{"experts_per_token": 2, "d_expert": 48, "balance_bias": true, "n_groups": 4, "groups_per_token": 3, "rope_base": 10000.0, "parallel_block": false, "init_std_down": 0.00296, "lr": 0.00809, "schedule": "wsd", "batch_tokens": 65536}
Below are experts of layer 5 (counted from 0) of a mixture-of-experts language model. Rows are named router (the router's row for the expert) and show model dimensions 288-383. Each number is 128 + 32 x the weight over its row's rms, rounded and kept within 0 to 255.
Before each expert's rows: "comes after" lists some tokens at least twice as common just before its tokens as in all text; "raises" lists some tokens whose logits its average output raises strongly, later layers aside. This comes from a sample of Wikipedia text that the model never trained on. Tokens count by the router's weight.

# expert 20
comes after: " ", ".", " (", "–", "-", " ."
raises: "78", "97", ",", "72", "98", "79"
router [141 133 130 162 171  99 151 127 176 139 128 135 147 129  92 153  66 161 140 157 128  69 120 123  88 111  66 124 163 163 104  95  89 146 129  97 153 173 118  95 176 205 178 161 113 141  98 173 143 137 160 160 117 112 145  67 155 182 103 137 127  98  73 154 134 161 154 149  89 163 128 125  74  75 186 119 159 110 116 131 126 125 129 124 208 130 127 108  94 154 101 217 156 138 150 144]

# expert 15
comes after: "|", ",", " in", " |", ":", " January"
raises: "197", "199", "201", "196", "198", "202"
router [108  94 143 153 118  78 102 172  72  60 140  96  78 119 141 136 160 135 152 170 133 151  92 108 126 183 162 112 127 166 179 150 103  82 134 143 136 198 110 126 115 121 207  87  69 131  60 123  84 153  56 131 116 100 103 109 157 147 154  60 117  98  85 134 117 154 146 124 164 138  96 104 166 161 152 149 119 134 111  99 218  68 129 196 130 108  46 115 145 100  99 117  83 121 103 107]

# expert 35
comes after: " |", ";", ":", "″N", "an", "u"
raises: "95", "33", "ely", "eda"
router [117 154  56 107 135 136 147 141 106 132 171  96 161 163 141  89 133 139 122 162 141 150 105 101 132 182 129 143 122  96 143  75 122 183  96 158 134 158 122 122 103 125 134 120 114  69 164  92 154 114 121 177  98 132 115 189 128 140 102 162 120 110 144 111 189  92 154 156 159  81 132 134 164 139 102 162 132 102 219 139 162 120 166 138  72 158 124  80 137 113 119 117 138 148 185 181]

# expert 13
comes after: " the", " of", " The", " a", " and", "-"
raises: ",", " (", ".\n\n", " (\"", ".\n", "."
router [ 62 110 102 156 137  83 133 136 101 114  88 113 137  36 142 134 141 125 184 129  62 130 142 125 112 115 140 143 104 155 131 132 118 184 133 106 119 174 154 163 139 161 146 156 147 146 134 118 204 146 108  81 199 125 165  74  52 172 138 187 104  92  56 137 144 184 116  88 180 111 114 167 113 111 112 118 143 120 131 139 147 148  80 180 103 123 162 181  94 120 135 107 129 129 100  69]

# expert 45
comes after: " the", " and", " his", " of", "'s", " a"
raises: " national", "man", "-American", " National", "-T"
router [140 136 126 140 121 113 152 172 180 134  87 107 145  85 171 127 122 138 140 149 106 103 113 133 155  74 150 162 111  37 137 132 115 132 177 138 180 100 110  89 132 161 111 106 184  78  86 161 162 123 116 164 169 131 168 110 163 158 130 119 122 118 149 138 166  82  99  93  93 126 191  55  86  96 145 101 133  44 156 107 116 151  93 156 137 181 128 119  98 102  34  81 122 108 128 141]

# expert 18
comes after: ",", "201", "199", "200", "197", "194"
raises: " (", ".", ".\n\n", " |\n", "\n", ")\n"
router [153 200  90 178 103 108 175 127 176 148  87 140 155 149 181 157 125 111 112 191  98 147 139 131 153  99 166  86 130 122 168 185 108 122 167 167 128  87 154 146 118  73 168 165  82 127 146 142 127 152 163 131 137  98 119 125 106 102 117 116 102 126 107 122 194 128 130 127  78 130  98 147 150 117 163 104 141 142 141 124 212  99  97 212 157  82 163 144 164 105 174 138  93  94 164 152]

# expert 39
comes after: " |\n", "0", " JPL", "%", "1", "2"
raises: "|", "-", "-ch", "”", "^{"
router [124  88 139 146  59  95 184 147 183 138  94  98 162 103  31 134 110 120 165  86 151 109 114 135 205  88 122 156 140  75 167 139  88 111 129 161 135 146  71 117 132 112 162 128 151  77 132 186  76  82 147 179  83 147 118 123 163 131 166  77 108  96 135 138 116 162 115  97 126 109 125 131 116 132 102 109  94 159 106 118 111  61  84 135 108 143 132 106 127 140 121 139 104  97 129 159]

# expert 24
comes after: ",", ".", " that", " where", " when", " but"
raises: " has", " was", " had", " did", " suffered", " have"
router [146 128  80 114 121 147 163 118 137  75 119 169 143 176 132 162 152 173 133 102 140 185 151 138 118  90 119 142  98 169 173 147  85  77  87  95 155 156  67  97  99 109 148 104  97 199 129 176 136 107 123 136  80  95 115 148 138 159 166 147 133 195 117 101 159 103 146 101 100 138  87 157 149 104 106 116 118 137 136 113 183 137 124 147 123 120 157 133 176 106 141 134 113 109 129 160]

# expert 40
comes after: "|", " ", "-", "\n", " |", "201"
raises: "cer", " Subfamily", "amer", "amed", "rug", " Arthropoda"
router [119 128 109 171 115  94 161 173 105 140 164 100 147  59 155  56 144 125 109  77 148 136  72 132 157 189 152 145 144 125  99  95 126 122 129 145 151  72 126 172 140 126 124 153 119 142 174  59 147  89  85 118 132 161  64 150 111 126 100 179 158  64 129 148 167 169 142 126 124 125 163 123 120 128  62  89 140 165 134 178 133 121 118 115 142  65 144  55 139 122 125 138  92  70 129 146]

# expert 37
comes after: ".\n\n", "\n\n", ".", " |\n\n", "-", "==\n"
raises: "Scientific", "=", " manuscript", " campus", "Member", "Location"
router [127 144  89 166  89  87 106 137 137 111 164 164 165 124 148 110  88 182 104 126 128 140 144 133  78 105 154 145 161 126 151  93 135  81  88  85 127 179 156 134 125 140 112 109 151 166 152  86  84 163 142 159 133  70 130 158 145  57  87  97 136 132 123 152 147 161  97 215  87 128 190  76  83 125 118 120  99 140 148 132  86 148 116 119 135  55 144  91 112 181 115  91 155 121 119 194]

# expert 46
comes after: " to", " would", " not", " which", " it", " and"
raises: " the", " a", " an", " his", " some", " her"
router [108 165 160 128 177 136  88  69 158 137 144 140 119 215  75 130 125 171  99 169 126 161  50 221 160  57 156 140 106 144 106 107 172 127 158 118 139 101  85 157 126 112 128 121 115 124 154 147 111 134 136 108 191  95 120  83  90 153 153  95 150 178 124 143  98 142 195 117 113 199 124 115  91 156 110 103  67 134 177 115  75  85 139 136  96 100 122 149  95 189 137 186  99  91 115 149]

# expert 11
comes after: " ", " November", " August", " May", " September", " March"
raises: " becoming", " being", " he", " leaving", " turning", " joining"
router [157 103 125  71 131 146 154  59 104 107 127 156 116 131 185  88 134 103  44 136  91 167 137 142 110 130 149 161 172 142  99  90 195 133 170 166  72 201 168 127  84 156  98 145 133 176 139 118  44 120 181 102 123 105  93 127 187 136 152 185 111 148 136 146 102 129 161  56 149 107 106 193 100 100 183  96  88 173 105 126 162 120 113 139 121 109 169 148  78 132 150 108 132  82 131 132]

# expert 61
comes after: " |", " ", ";", ":", "°N", " +"
raises: "ense", " necessary", "ora"
router [183 124 146 115 106 187 130  89 115 135 170 115 150 100 228 103 133  87 113 126 174 132 113  77  38  91 119 165 181  64 205 168 200 142 119  86 161 121 140 160 105 155 108 128 146 114 124 112 117 109 163  60 135 117  47 115 111 106 151 100 111 103 142  94 104 112 133 134 118 112 144  99 138  65 191 148 108 139 110 104 164 137 148 113 109 136 207 164 110 143 109 141 156 175 130 178]

# expert 21
comes after: " |", ",", " the", " of", " in", ":"
raises: ",", "-C", "r"
router [ 91 138  63 131 138 104 169 165 132  79 120  55 143 131 109 111 144 141 109  58  97 135 152 164  92 146 158 247  77 111 128 154 106 134  78 176 113  99 112  95 108 157 159 132 197 131 121  67  83  82 164  85 202 188 139 158 154  93 126 173 161 129  67 144 124 133 122 203 144 173  96 156 104 117 138 152 115 107 117 145 146 142  74 112 173 198 120 146 130 176 140 130 139 140 179 147]

# expert 31
comes after: " and", " was", " the", " had", " to", " an"
raises: " the", " power", " it", " them", " this"
router [158  61 133  61 148 142  47  68  94 123  71 139 137 164 103 114 156 160 103 173 149 118 110  98  75 114 152 136 133  30 156 121 130 126  86 160 173 153 116 136 181 147 150 144 142 136  80  84 189 150 154 117 108  83 118  78 159 110  78  91  89 153 129 119  92 109  81  82 119 129 137  99  92 136 191 146  80 117 147 121  84 145  68  72  98  52 129 107  63 141 133 139 143 124 107 152]

# expert 1
comes after: " the", " of", " in", " his", " for", " to"
raises: ",", " during", " at", " in", " fought", " prior"
router [ 98 146 104 145 121 157 185 125  82 154 106 143 169 148  52 108 135 129 137 126 115 144 146 170 156 100 103 121 120 122 153  90 160  94 136 181 112 134 114  65 119 117 139 147 132 127 154 180 124 167 130  92 145  80  99  84 155 119 187 214 113 175 140  78 152 219 110  94 140  61  85 172 149 145 152 101 118 117 117 179 110 118 134 120  49  74  81 144 125  90 183 144 120 106  94 126]

# expert 55
comes after: " |", ",", "-", " and", ":", " \""
raises: " Cup", " awards", "\n\n"
router [ 79 153 161 107 146 115 111 117 140 131 133 136 125  66 109 103 148 134 145  45 166 126 100 153  70 103 153 173  83 117 139 133  93 142 146 138 127 114 127 144 112 128  83 185  59 162 128 121 174 161  86  46 177 176 145 112 112 135 106 160  91 105 138 156 143 157 187  75 217  65 154  87 183 125 138  94 141 123 137  86 142  86 123 127 125 190 152  88  78  96 114 150  78 158 124  66]

# expert 23
comes after: " ", " (", ",", ".", " that", "–"
raises: " they", " he", " it", " she", " resulted", " there"
router [135 102 165 171 158 125 186 126  89 146 195 173  91  88  79 169 148  95 145 101 164 183 129 152 120 200 112 102 119 148  96 171 149 145 187 102 130 134 113  86 122  85 148 145  53  96  80 134 147  98 156  84  99 140 198 143 108 136 103  99 108 150 192 139 113 148  99 201  62 148 137 150 110 131  62 100  38 127 128 136 118 133 133 105 156 166  98  89 121 158 166 124  93 126  98 135]

# expert 41
comes after: " the", " The", "==", "The", "===", " a"
raises: "]}", " ago", " story", " was", "land", "ace"
router [ 76 137 127 185 188 158 145 161 174 121  72 151  89  98 132  81 168 135 167 104 143 151  79 130 143 103 120 167 127 157 177  98 124 150 109 179 157 133 157 207 149 129 115 178 131 129 100 135 115 157 180 113 149 175 171 181 122 110 101 134 148 133 111  88 117 134 140  64 100 215  66 127 113  96 158 137 160 145  93 159 123 182 150 129 127 177  86 157 105  78 109 167 148 107 105 128]

# expert 4
comes after: "201", "200", " ", "202", "199", "–"
raises: "–", ",", "-", " to", ";", "ud"
router [ 72 142 135  72 172 129 134  92  48 112 171 134 126  82 137 165 132 125 118  93 104 158 155 133 160 161 146 136 126 161 104 100 171 167 135 167 118 119  92 148 133 129 158 167 133 118 138 122 151 101 122 131 111 165 157  86 137 119 142 118  90 109 131 137 124 119 105 106 138 133 155 139 135 128 122 153 147 164  82 164 152 142 115 125 117  44 109 113  97 133  93 148 161 138 151  98]

# expert 52
comes after: " is", " was", " a", " also", " first", " an"
raises: " for", " multiple", " in", " five", " all", ".\n\n"
router [134 124 112  96 100 125 110 138  94 137 138 113 113 110 155  81 127 145 108 130 151 184 164 109  79  73 152 110 103  95 172  97 112  84 111 112 133 106  80  81 105  74 137 200  97 137 132 118 109 194 128 147  75 181  87 148 108 137  69 175 161 162 120  97  80 138 134 139 132 110 107 122  81 130 128 131 108 153 134  57 160  99 116 141 115 142 127  75 180 126 112 162 116  57 193 209]